{
  "hidden_size": 192,
  "n_experts": 48,
  "normalize_top_k": false,
  "balance_loss": 0.0188,
  "norm": "rmsnorm",
  "learning_rate": 0.0021,
  "batch_tokens": 65536,
  "max_steps": 5671
}
Below are experts of layer 8 (counted from 0) of a mixture-of-experts language model. Rows are named gate (a neuron's input weights, with its number), up (a neuron's input weights, with its number), down (a neuron's output weights, with its number) and show model dimensions 0-191. Each number is 500 + 50 x the weight over its row's rms, rounded and kept within 0 to 999. Numbers have three digits each.
Before each expert's rows: "raises" lists some tokens whose logits its average output raises strongly, later layers aside; "gets" lists some tokens that make up at least twice as much of what it gets as of all text. This comes from a sample of Wikipedia text that the model never trained on. Tokens count by the router's weight.

# expert 43
raises: ",", "-", "'", " and", "–"
gets: "5", "4", "3", "le", "6", "7"
gate0:410544517552529471503512430585485520562527615490498464441501496619450433500449564518598485348555450452467507455495456484433461506521504542578481504546480495496464451464441464479479402470492422539481435550484435564436480454467547469404538394489531527426578489564474507479422458508552527465543543436518512572458545372526503476517471499471458556571515494455465466584456501490548498450565488464467539504421487566433469477514503539455452460405483420427539416497521531519608499531423486528473433442455475483425567541549399464471520476530374495435479507551535596486510497510552471453
up0:440433502562494459527475485615472524472440465517525429490425491455498548486452471411548587621486471527361527529533544445507500468458501513619579485520454476598511413481566427544457498540423615501559482590486466604448399507415527504549519487523497486480452531523527491601508512571492473523456527501409576503574514459566506432530513519504537380536478450445524532469563402479435470532477520494558532493565617471473552446455535476520554489586546512520496511545501457483472429529470517456490528588441495516442354532475472439534509516496590458561524513536514519449511450536489573496
down0:535501456523578583550498427475445469468495493567509531494528525470478427532419464431495521579509531498454475528469448462453459489502558504570457536485535558516512507524514510545617449573507520447496520413496562481382482494470442442491451577543513442445362527514496449465581498534546475542530448520515463505406501459426503504530417438520439464436616535521507532486560470519564386487453452563449532545454418505514480540505488533563558475591476427568477461521543487517463495458497480367546427491570465437549542369530484515602410589563531507432570379500452455528512499456500531578
gate1:527419513521468514522486546488497515542574467498491566468494485447434518563510463456461549599595504453589463462513422526432576524437458526453387520478517454446553496458434465605536522525408552498505441506489508458403547522459473479599611541447526526480513484503435486497577517537448535484575528476609497468537581395528555458501561483550492509476498432417478495618498510577499543581564457527607533576499442515443569506512470540498473551461447545424493431547539450486490448617516480517524446529517561411522372454426427451533525493445470493561509522563518433535558562565508495464
up1:498497499593571467484494530391489494577514388485551480490521461487544495570571515493536510494549559570436511479588465588583527542490485478542448492505494451482499452523510507466554493477534556443503420505524489483581535434524516474480481407445523415422421629402564470445539563489558525524569546444380472525563494509547430572529541461517516537547485534484519507508492474446527520473491571471523478480480486415538549565586563563489462502463538477483639485550419635500475533479452504439497463491522388494446529492547522464627504529557426470583523487584474459515592496587468548595
down1:564530531436463534462479558516380571484546409562470543490461487521563436533447420500456547523555454521560631497522412426520522524456525523499490458599448500513570453487520434431495542544478440426564482476474435501484471487561550516482490501439485494444420496478517527455559529474446495497462438421507467444437558508500518524562502516505611441436478527554525466339548498508453554477539521495522379489520486490414520484508513419577479520573578430532393469601495428494516506367489525503574413403514430466436530512444494537470422511572482446489514504537520478570452464509554540582
gate2:547520532593514569417495537585547548518484498503431436565477438407502503481506468533529425532581514443600458475525473507439448412472536507429493532514535495514458410548493509581471463498472416423490526626542484429551361562482454570404508552551512492500540547574526495584586440517525586507461515494561565475547497434410531568459527522502405521496531439525540501446539503589509441505438476455599509463515560509463468501407498628492547515468436521504518484445484415465488478529440532569420595577570551528521470496508535558548485500528510438461436539433524482492497507455547422550
up2:507474451557443472523488539500474461513536476429519468577530429560559484554520495487532578538512482476558477434546483533535411510468554580510482555521529492427479484514494461458527541409385477426510505580544493547515468513487426480454516468558464492447540516585613480468530485545592448506377531456502496496543455499487538468549510525541444465469480431449489493509522661464548471485469460459527594395503547590446469483425478507482563532489545424450541509464592494454462455464426542356489494541481607583557505545467511595467480550513463527401482497673560480549512580448530471506
down2:545538517475462460535492432493521514436548491479493523556579489541530348499449499537493540524509496467567477494533458533547504588498524595465447533523480434527589530530524473497506496451431526474499451494539511537554463454448490404465634457512541496490452476601625370532524434513504488591451492481552573488532438511488534375522533431457484480522506437583489435413516589535513506512438447483472511387472542555594470552495501381529538552486469533447647494481553502497499458549463498474559420510406517472557460516496538576461448506432418567475452582524505437460511517494503390498

# expert 3
raises: " the", " ", " a", "\n", " |"
gets: "2", ".", " of", ",", " the", " for"
gate3:508407486557454559546489483518548554490489584455510569509442463535613531451431529587486496450556536464496470469518512500532411518565494529606492513553570510583516509580490486412494487580546604445490469466422538541506560516415486526455498560536479439488535555525511560495478453527509564529533530615523545447517498512473505536526493472517483432496522452512491630508532503605471533452425472468591442529545522546543644475452438469578441366542433606529586417480497499492515460443514522562526503451451499630519470529452453520576514442512445480536523483535479611409548491453474487473
up3:518566455462566421457478490506425550497574455521475464630514478457433538594502481431475459517458543472526499470534507514472637469554544548407581532486460492434479447519461456512448487478535472546487511569522490485529457447534512545569513438444469600549510405495456467561565563405501510483581444464474486532502506576580432386511486443403522605503501585471517511450453569421520439442551563488343531470475428424496453505537495549420549533495548444505488531495514478458443451527500479513487489451571400412513498430508569443412465546460519526471458489457504472600554544563526521502
down3:521500452528476453485450468524543492842445496487460501478520496540479525535500537483510508536432491462539519393488485580499448540536544562509512426489495518514559474574497507475517446561588466488474534660500556539575545499510542510428456546455520521522457489577477511531589501479542462555526486458422491541491457506581518486499470533485493443497554494492684487440532493575414463514468459454540497542501449559541570579544498474505443425525470490571510526559470505488517459574518542480553546509463501530528515480407526506514523446480552450482510528476564414463523500539501470452
gate4:483528534510578394381567525533591507505520424509503496503560516558504495575496520533599482429393440573549406554524512488453519480529485494470504499456476468525606471595496454480383485593430473607486513482483409507466526494517571472474512503494474512465569551505501492495416453512508456513528549482406463398532428443431490566586528537479580578492583504529527471554528435529452504563502518491418471536503517573504503507438527406558548497533518477452576604503522523580546530447529584522541550534478533500399427559501437557634471582496521487566580474484486556484544479526485548455
up4:486474453512534464633470479562490466516483400479558378419469476559531505445506514529377578496539514551477519559582448529556516537549495475527487455565571539556486523446536466505490535474454519465447436497476490437497489525552497526533476464555460494431469571553516434621525447458509520528516500492442509465511535535458512459552643449464507499515457493492528565488477519540548481570479471519507468480458527415649463524493465555519414469527512535448572534562470498438520427413401545498381421486549465566484552507457471504463675512612485436465455529621570425518533511508513491492
down4:429470608525483513525552437495518501478386448533447513553468571531466517508443482512435527441505481531601455449448528501539403560464616546532483564523615503544608537517478496499502534507425392518601470510484467526342470462569542449473516540557481444467478583508439544444474522441399447466568508459510594433363542563535545538402581519507548482545487477483518447496469563373506475501441514508559457609522513541498475552553505502471506459506473507475504513527542504556627478553470520531512506419525520481503475449497465534460564503518427532543481408466506489515411534536506565504
gate5:514506574550428483479511492578495537529549504584527517559537511523534485502540510458525446510472452560466537413565550507410523494471503486501453566551482511446542456482531448503454544558396501521424556546511461481412485419507478575497476448455413448493557530582453489590548464496500489523481532471538460490501616502560421438411471443464529521528478538452561578454559402493487515478426556554587431458571620476476540506579490508425457467545546537485518385468449438518574463451498475569444535539502474599418593525442398564494554414445414478544510481456495481420507479591508393489
up5:514481573505517569539426402615430529490537473500537532550540614472491509528527469480528487513500467499470437446523586479353533461499351443451447564541596516484554521516543499452453544590464522548533469516393522538446483508515448400456514444553576485485560509545498515490525570379552426454528452523499508459515533488485527501510492556493458495502487499539535549425573552471671464506547527458507464397552537562489460453552521532469511484483507464578455505460550560517599513507421396500460508507533440542502504501504545467503556457480396608482470413472494573536516541544580484566
down5:510571536445516531528534542514471539586485496522490545581482481419437440568569460511521442456531515490509555479597568578490485554554561459456507457520527507534495513517517498437502435499451471448571450519421483436493501511470512466511438575429504600522484403558596544529532492454461412517478471504450455543527528489530569504567482485448511463558460467531559616391682626466483514503542551515489627497617486527581563542554550519511524499521473489532486526436492530524536495555515597469532435435485520543528512419430477500458529501403528522517561457451563438581527508498546505643

# expert 2
raises: "2", "1", "3", "5", " ", "0"
gets: " ", "1", "9", "2", "-", "8"
gate0:460585515527438500498497545552467472496425498435512508515528439484446530566488485467537469454508575414530521470465547543486465497485481512442520530449541505542430596451561582580529540508488579366461497510512461549414612546443598464469476439410472482492424457524556540497496407512479480514526516607577517511487639477434569553466540472488519488532545599508493551499510508558513583526504526457525446449458534466569551437476448445564446506485528551426593363467550487459451454395499538482445511557529528556515467545557467507483481529485551541478423601547559405482440431501556395494
up0:439457505481529350455527552472654574500492504516581530550471484562422558520494448505524562482448499500523504449547563408440461448361509488502491450515494541438527488498597464506483519479650446478537476503529508497482439538569416539487465542486509454513488519444443455550522504454509471390395498532519515546459486498515450472547519498398426515519508554405457427466514533588456459494539541560597528497521482467420484469511469513428455548474453466482584536542631476468544600565506632478450408486493511513508549539444538521580509477534502508469481481527527616499556553522455517449
down0:525482535526494505493471511500470544892518537527451499473547524487501493482525453514582472489469589529553549474480515652429498509515508499516578472501492441513497514483476546465502452476554520524438500618528487576514482461442516450500463515477481512480496524504585503514444472456509491543451509531489520512490483487437461441478430558474482498530528528554622487433492510513468487558508554488490461535475449481524485464657521482541479487457470521529483506493509554560465492556514510545464558489496523438511531505487519646503507524461511457516525554474488448455487615401461473515
gate1:516500502514507434531513518450546476553554532393378448491471488480487477503504478566584535572531449474440537547513501541543432422499521475486464426560558481440444502537437529455521440521563441447526561524524524514506406578458494593430533624550506610614400543495532497371507548444535531483562538516551522466432394471525469558491439641499511580518523505491492537514498515555538520473568506455440570526548454533491565519569452450502496549433460564486529572454501485531577561535418559510503389543445550558525471506483444509523470386460479544519578532492478562583496572479550509533
up1:465509510484466464453513466525424465503448511496544528528480553549464416483404452443504477510414341538526538474482523502534443527466377497583527602484453358556505509465523466548525479494517496556419457495593450369421474472494525501448463513523552486474447540399483525496401460489563430529475351516354508456498468522502504506555507494517507407506439507486516523551498443510556537536527539536519477430489511477553573470543519424502457512435534483518458467518581497556437517550594477516547494512529546561422576448536526537430578526467429473617489446531489442410469435531473505446
down1:520504524511503502505510608512490515562497511484577474472491476491483484538419558592422589462508545540586604484450416541498594564575526473478552537485427555508513521459507313440500567567496538509538449487451508514579445486440505521567423478496450529497490556568468478453491568489437546487436606550490571526532501515496372493531555547549430570484490532380496464577377532515437541467506468489423496531462455521516409463459487477450492519549474430446559585479534488603576499545606480549426505529577503560428526526513487451512464533435440528449481559493452497480511557494474561535
gate2:430446556521549459570462502452543483568575572419414562501463495504551458525540536597472575448434441542522486498561459536555504430547534546528530497398468523514585442534495509524514475573494512441568516426509532496464397455515634467529535626563487478501611510520524511468542545412505499455496475508477467516517442463552596456481462532425538414454563536451427560456416453562587488521470540474575502489540582495523488551535427390558521565486469502520400483371511466487434500491535525535513488466549571506534539495479511630476438458503582505442485539600469460479488460500526530542
up2:513477614500471416493478492519507630463523532501612494463546463504531493468500440502594512423442428561505553498494500555613444574523532536580542532529486457508469535628470438500380528542415471393536491440582531527498459569534531449463444543443551499548452503515511402486594429592496521471528518542521423537399465532460562536518486404533548574369527560479502536482416475450532560554496588459531546482443495460519487451527423492509469448517472522482541532458454520492459533457471548469597495525402502574478628566537481488509527538479498498491534543539504430479482478496409456505
down2:422555509488512510510461496484465479431536548489495442567548523471456470474503360472477567564414489486418505420538419465488444509447498476510591514509569558418377566423534488418507520501434598487566425399502569478462482517517471460490483533510428440531451497565539461461600536446518528449452557458448448533446518442522582468505417478507530400499558459510389530595520585497569509528466507521531531491479519494451459501440514486421447413517503503505558496501516526507472397342458496448480491526541461485472530472432470442585625545566532549457516494508501475402564501504430474531

# expert 31
raises: ".", " in", ","
gets: "\n", "ed", "ated", " over", " all", " about"
gate0:558488413576566460504533528564394514470493505475454463529506483491509583483516509576484534496460460481585544438452544442491494502517468553472484537542531484479591421519475427456607464476499458484531543496509492547450485485489530442486495562466458557468473517445565549490444396518597428448544555462524648476498502439397473523543487530411529459514530488510504579547566425504594523471417506480537569454585551440497590468501549457527486586541437463500447438431486552603481507550487454488487391432499502581463576526355503570526545510471446505430609520418580516483544558458458503494
up0:609579400547461424498610507499491486459483502513433436538540537543587551436504566542557542465537573578559486477456490465452504573535479481426380494455509487541554388430462551412469471463569418499490448533587510606505465555476554544557541583512469477455499532460524480451465452532626498501543526476419531509546450468475485562480543487440453461456517479613445488601584442515495543478461554519495547486505515449533532528529525551563450577452468603421464503423501507537510488543447444470513485480465569614460501546532406595456540429465477543526553502515512562471478516463448466453
down0:513547520572531422559456536545523470367480461512454439516448480528480559399500523461557504455475581445442584548506498493504440570467443459477399462433558423549515470561462538477477454426520522486481512477474515494512487506565512544428502515495446435484359477523440556493479490510506497578468556555495582492558450457481501495503567482509611535510496494459436555513544528545460484513501538491537541364567540489412549494475449515528477565477602532435453444456540413466492524549437398485429560593446531490470495538528519630430588440551562432485497541491585432481512439631442493517
gate1:486543574509466593465462562461534456486567515470492517509447498421523442539502474426560487565503538452531587426537474545540545474592533485478484493456534593477402422579526525465530472562527513532489564519516545491592460483529516519512498388480421507518538531534589496490506568517513466502532409387464483548578520369499478414482477515499541513488481492501496449479476544545441559580540478513543399567605510552453571547507565422582508435546464549441583467388528501583515541518506559615532425514510527543513417560521569397589544432503496514505517469508505551555466495623519477545
up1:478532373414533480464336504480406577528487474538513523468505519501449520509526423456399485522555492487457425494481408530546497496474446488557529521484539437531446475474468509529534585608491494578558485487453501589514579437475455450514413569496558607511520401474476579495519499442472424533486491425526558488444570572512463440387462496468477479449475498496471539514486481531500501511470500579616485562418568539649596453415471527477567569519505462516488519542513485453549431550503488533496478527467492550396517438502476539438481452495408487529485573557604511455490503553543524536
down1:444503477494475622470478506530496485514523419518383514514482466526590441506470521519442481494505487407539520493551436476524524544506581539515525567520499504562506460483478441450559430496427499488538539473389471432499400480460531474459480522497541520527511488510482513523600586526480516557451472412419525468555492463482438425477476521557551507476505479395520448535468624509557488639382512509501427529528518439516504440449560438495584517495476435475492545452505600494523490551593518528517364506424584513477594530593526304507463441467489486489481569508542519499530525511559589490
gate2:595486468560597507510595510522514555567542482410460520493507511492418433445518575483498483538449472534565490607519492501494413531456516429619428577476515475491583451528455510516464514490509524529503415505557468527526494568476533465461477518448510465476586585412476482580565325522487506521585526449493465540469451641482486514562495384517569533502460492536535515531476562512556583513497597532422534472494522582560515610593489446475529471455488576502562562474403486498556510453478497543438491551491488521553553450541514511536499483630543436540510512511550424512553481475493428452
up2:595604425491548542497416535510486443516476574466542483470432516600518475481477453505528412450506554513511471422419568441477511538444530579534407490513499604500433583522520550492403629512613498535455547509471526439438462556557435529503499481458584495462439445495469486506590459465532505517497542542546520511498499402434546443421514560500514471458512523543539574468481411483464434495524542476448449490536492602458543463495539491455470510475519420437518428434519515554509422389492468431489522470562485462586518483497476590544476511482413514395472362526494538507538479402547482436
down2:573470507543448433480480563463518449556526562513559501485485539525485520497452402523479501570466483451544428550626449446489455585459471481659465527581512497551452490575502454541491394486535568547505492497497494476422471442507584457518467571546466591490560541499506537439400487420471537589468481500550534442565502524613547464480554442510430522477440541475555483508414539556535446500450566506489440456449556545579556458490502497628445382533581577530535429524442502532501434469509544483539513493478472479429505491540437538502514527425494499458585420548572504460511361498475473496

# expert 29
raises: "\n", " the", " ", " |", " (", " and"
gets: "\n", ".", "|", " the", "==", " that"
gate3:402563492524440497455461536528425490521464520445488482542531525442419568513382470453461538532515551433525520439513442531455475454416495405535552487453487507549379405515521516555565462489546426559568460456515463505464553442487444487461523496470456524537557406543481639541545394479474479521530484549493611497500533439601574469450415589480501520541552430538491457474544525545521472499583459557515515492503412532483521532594471540461453525523472444462532418482485503517575454573498504488501447536528546467578567493520625425494490472471533517477448471541528350453442543536530382499
up3:520569502457491453623602556506510561510460506547580472514577517493436509522497525503469397450453407530519500457546537492509490510506430436527554567490515510588519495415510465487401481462531535541589362513517490425545433488380428505411500495457483523454498513508482590446535430501559468486444520575486521459471454452494431496511374540475467563580542535445536383465504511516451543493565466572569478473524472579564525516589469416519534494444475472424524512573533447523518567479568487495605551470450574393524502475473509484494515558481535476527554609453550465418476488554464482587
down3:462537474456527587594510584493494552236478469449486490554568480479482469448536467499597496453511456418431480447481501568447545443571486504499535557512551422453431522488559424461528408508481591554485427479462472492472539466548528564466495547443508548440484397457499492485477511469514473501405448527504497455515453570531517489565462547528479492535504461454448507473507529515489505472543462454440587417520492501429423519484508473449495523495617434500483515587476533546508480530495390429540497432478490529525501478526505505504465474570433515439487532458452399585509451586433409607
gate4:636602494470491494457565527551495505538507530544494464473486518507387534520436472451475495512486510446545570499410436488502507489452513494481536472431557549453530494512562487558541502421500555530469365512558513496517436489538559550577488430406498461511512573522477536438438433528467446558573408442530510562366542454522450563487451554450499489548572406526503426618577465432479527564546582454511520502461474503465513525598544420476472536449499421478568525488550444551452508411469443534538420516435499533435498470579554519446523591549646526497466433568538469493480482524505523486
up4:485520605525497473521553555466544538471459489531433448503458475561459493523469510486525472477507381486494522488501522493553567493489476495524514616524531499566496487477595571534565471589588502530511477494590539511474509511499475450469470481465487479553646585391496477487505450456504640518559491512578541465403461470485502487528519503484500501522465518517551504583581398420555516453540548451477392513518576576577480555608577490429557503480528520547475500454367440530528529446552441533552583428499484578492517434404528479451536479538454487634552505454513446489531371520478442491
down4:505442503534458467529494495447527505379489499486519480518489511504448578386468410517494556458499453427503405520501506488394549536478463479591565442526520652517515488471519462530531524489522476560551480516509521470465416510475505466596475452520525445311404366444526513585458601516532505562445455501514521446511492562513510547545415425535464533508470582452456509471573466565488463523416553547520472484477579510480438481490443500524490467536535507444493571479548507451380490557411548591602567539602622487520499509515476503523467515567483436498522463473531510491426507551464502520
gate5:494555455529575509535446565623551491515544562458454467463466541502455526594521511531540459631435524596514501361407545557564553514514501467549498516469557406556484533484488441494525487516542470427494484466499439487611498533418517529475533524503468580562509617510413553517560428576451473524523542435435448471466542525490533560502482497435490562514516588461510517486491437519572512536522599474528419424512460454573552440441513516525427526522546445471483576447543552514532445444464626537442426568455559466528532437477591531523521448489560457539399545523542511525448537527481451443
up5:439513463481540485489560537454481576468511489513583525506425468462595523426388421503556549509557429433487522439560583503562490476564542500557532504437464479521608504429531438471564519478531517505523515546429611593516408474451550488467512518513445562590520530472542506590478580361475548458451542466515425491490411571556496554430510496509499501401548500496518625433478553494499515573439434491482431488573509558597501487545498532523480526535480481549517546519500448516565441470519472562558511399441512501454455554390409526487557429458494460598518556515553414468527519485509543521
down5:523507504485457490489578473460528454523515592565386494515471491491569570512475475389496422536574495544515496494567552501432489467459522490448552433561503498459486508459533473499551484442451574553540534473460593570508497494478512402402501537507447520517483473532558424460575481432503534547491537447483512472521501585541523472420520403499543442466513529568539468514562522502539551538496468521489487552556386604640447496638515393508583532483502461517551521520497526470503529349525450506569459516500539506426534488588559402532444544560569468575480550430551446519458611518537538422

# expert 22
raises: " the", " this", " these", " any", " each"
gets: " to", "ar", " at", " from", "3", " would"
gate0:522525554594429527447438462577491512505513570486516499511500468467522504468522475517423486518562551478530510564508511506508490537532429480399472452588462545514434529553476526479600403451502523432517464424497415436445477496431417508533598445464522535477455534449498546464501447573461478523507455468460588354486565627385551509432438550511574509543472458416451533429603460499626487586477525473592557545381423478553475509555465490477495468460587511410588526478490469535518533593442535506384450471509472500471521493519539402514461496521462477527508562481462532471534525490506477486
up0:481498510593509492513458562368567505503483524466537520451517547406495476463506524493573473485578479520573603506419484500387488567416487553555432491485537548523474549577548578455569492452484481547546486448492419542547491575450525452514519505464523499415527479547440498578499480356464595497510488521513505582496487474488560467501454540569367453518524486480440489512518453497517490493462507431440565577419486451500579495592510408450438494463428460530422519499481518485443484444570403501501571524542500592491533574504553544472521491471435598508446586461569453509531411562488377514
down0:563536550505512455486590448469499489507516548528536551527497542474473508485511507537442533583433477462516529487510472552529474483493490442526558534511493436543528488438501429440519506505551437543399362538493465497481509497559525447538551452556545458517486338504522485520468490480453406573534440546479440551531504327495488503540553463475644464524521517385558485524531515578529513429472437610477513558465515478529522496495537560485490496427586565498482519629448411417595476454510435508538509470506480571446520553511472543414507532433612467414480590560525523511545433544421515437
gate1:400462436598472554511502458567477558507592571536467567500500437431476561551418415560515467448562513433505416396461542511457531404512467539483472418488491500499449456465505564503491426399502522502461522522460565554505445463527547388487515475532502404496477473393472518571491549507414531484483472473495495579534533448569548468533487397472434577508541519482516540486533517504498543500486403435587529512466441545532456570500495513540469492532357520563498398523564389530551546450561498524536526483543461499512434522477517542487528487473470406466467486564548406406526538362517543514
up1:483517505577473548496513439509437619499491414546457472576472505476494582460421448582482413418506494477472352409444515430520520447511475532509510505525508473469495477495546507491495421437509539475453483489448513519587504568512496401360500490485548497533461417344357470535552510530531512533485557423515469490558518543473432489469535497421480496516469559494446501508519518493488583564491516511568534500452455505502530548463516446399502495421512531617533397556457551590478499368490518507525561485444418529471490555502502501565488542529461455486488508507497482457559510368538616467
down1:471604518551472538495444477530537526486435474539461453558477471457473391580476440551489456498477508470424484510439517426528491385502434508553462493465424434549499503640502482495435441573505512515583506517481507526477469497466466497520442538512527482511452449482566504423450475492551440499488505457459465502595531522484437477496431565478520494559524445582520550454432584530550616629531441492485480507518539422489559451561545461383409557543524403534602546611489464576360439491556565482506480447449464599467474444453525444428417508451466488449455509476468513468539555460473512469
gate2:461543482584494560453505418578445474579513568455448433497472471417403449596470453487488496500580511471542422500484440470538485488506594467552569451444488471480511521521501555589505374430546477591516560564460555594479543516466543554420489466526468472537461501552540507484549477484477498478517522544565497522541522516567418507461444588561504491562477523602533508354450428530523503522492510567435452521493424513532551475540476529494413530535558535484465489532520381483493518591577461542379510589592509521602444512491474547575580445405488425498483467485530477515491518443525421481
up2:496419539449509488508526397525472533479527417538480474437472507493436479507455535441556554581536571448489531582502511527421526445393415569481461503565506624498477529439524492497534461550467477442515427420537440450530495509528587596487519450534501487577556437507520558557407517514497506531499495543499484486460600428493461545543548463472497502425480443475525439496428512580434479449592539540507572525433595494452540500489568550494579531399581504497490596398524477460482511560584538557453498437507502494480508589497575442531578451608534495520427597438564406440513538517490566488
down2:400493510492549433531452448512485530446610492543552520529539439528552420381547454567501449520458423430486569490538558492556469424475455528485488504587423542452422475575441548453433485464584543463463473493582457542452583517483479533550529455520515531438442471495527508634529408530521525536503503506447515536442551524470500493545527432548456552546601543557516522471490522521529478529500449503464448458550592534503563522573471423500532509462448479450443479506628396463515545515541438504344475470561456506515482480493499503402449509480544549418511470526471532571636523510411414479

# expert 47
raises: "als", "al", " of", "by", "alt", " "
gets: "\n", "0", "-", "t", "l", "ut"
gate0:446501437476391447498530459499566507480530631500540498528479492472550481563510507598520428457495502546481440402510494493566365440552494483563483487455411480423590543505475422409486520515563332513506483545477565533488468561459500474473505473560441487536527550482591483586437552407443445460437506529488451468462513536472453482473431487421410509524496559574485468464589467486594488576531445493540491500482472441491529416565521443564500438454516511458483457556488452487491424582568582500465429511525483500543426468440443472592467502557439466535461539556541553473441563471446415488
up0:590504596478475514503542429518565549527583512518474570490543485463591478500509423454470479540537354471547510579519388397492571445545565451526450502486522487483528552515514511559455501488466459535484469542485559497468468419491461375519458369508479482449474402466512376558571527523486436467569533537491553587487562404493567455527543580446511515508516546455465380533494578485504457546474601562426512418454469528483514460496445442498500473511472551530479463519520509521526435536571542433639475478466537570539563427544453441488570468481535549490454414475468514486517513474565475451
down0:532552522449484480464401499521528546480474544428461497498463511453552566442544487474520630471473478426497523508497530465559538483475402508454527471492482533542455517467453502515475545465528485483439474502475480444457372490489494577543476472407494486541584452501583490508513596450499551515584384586443473452499485494570526498533461493495496505469558545443522535559527516517493522606476470614466480479392487457535530434568482539523521521548490529518375506517489501456469440547516521447567561551418646601436521363507593510459496372416594463525506557434480519415477496567565492439
gate1:526516492459427496540467543504443448582528501570475495568500489452425494525557435439515530567583560554519474540555500609535400554448437417495552465504473497574455486515456474508542524419476554451513495603482491603462518441442492437557582505549505479538558488547490483534518505611520484480521525526491517431466451470500552515582456469456499518456472536513459488577457555544586537425443495420583446518523549529450515567534557508426506527505549449389537439565471477411487538529448454427564427521499591485357448440538419554465516570468492511482459535628541488446481525531563577604
up1:479659477530577507534576473524481523483479499473386514508565478521595571473449481488550480436512472406584535548554440452473523473489507564478552511440517474465516543528475458518538485439508478586517553446562406408487508503464469426484473496490435527480467509468400454476578421419470454492562524539493496551465461506552396470442443479489426501440521485534445552536521522507546518483463458420387440582524597399364457509485458632517426429457534442442429504523452478482471464532483454442485504559497567563445603490497530540534498529482511585484536506527490500597532436416555502505
down1:457579464490525610527528478502571538570414442567529547491538503486451508511460487441611528480557499496400583582532550542502528468502469503517516493505464532603431444564424502394455532551545569559527423486532493577551427448512432559553545450428482471471533508435447575489469517544600494448500513504468461553555492494421514512535550512402596405489432513543508531540499462531512596500508516441550450505470579545542572484517471546414520512541487506468507438535513544485518397504499314488477459475508514561557488419443441535418611488439472429471470485456516489475429473582522528504
gate2:440398507522558539494404619586445495541559531540444506552478538448499462506571431488529425449571552442525398539470530670444482483505423494515441519453485560545555497553462433505526492466541529463493496532508554510424537564467559533528481489446494459476573545535455473495460463464562552475579502457570555481513523463492503495525481414490503423509551591394481565515527496687611441539487416508548521531469549526546543568565476465508523448424487496472474509522473398516497531475462483484507457493507427445539554457493579546479476507523441506516518562513576493406417587452540423517
up2:473418570414513525516490526414520385424432532496503571409488452457557493513513497490518466447426502468471508577446412561481574441492470514500509524583549467462462561509475513527401500497523472515589547458523583438531554410430510491474416549488514519582493445522477589454593464521406517549509436480547455492525472448550458470498484407477423556549414552541502607632461481482527502537513507541495527610623484502472476467578531496514436419433553513411474489454420424541499517484516485527431495561453486550557531508518442423587475492458611555548522504545515554534559521452483511476
down2:487519472558541658525513455437501499528526549518499447503484452513557483511447564448478424559546486524449472516520496485571529451476577455517510596535521532500478391500520452516452497586531539463513505484563514497529472489497453452480515501455462493538472467472468501436362561496471556533544512563549568441468595499446499477501513467523527390496490413476512594525614484487517535468370523525580479492499501495558604395529457605525526484556389502523556536600503464480520499499530511553432511364639515494511501436456431359473560475536499430492529481487512531603487569549456556464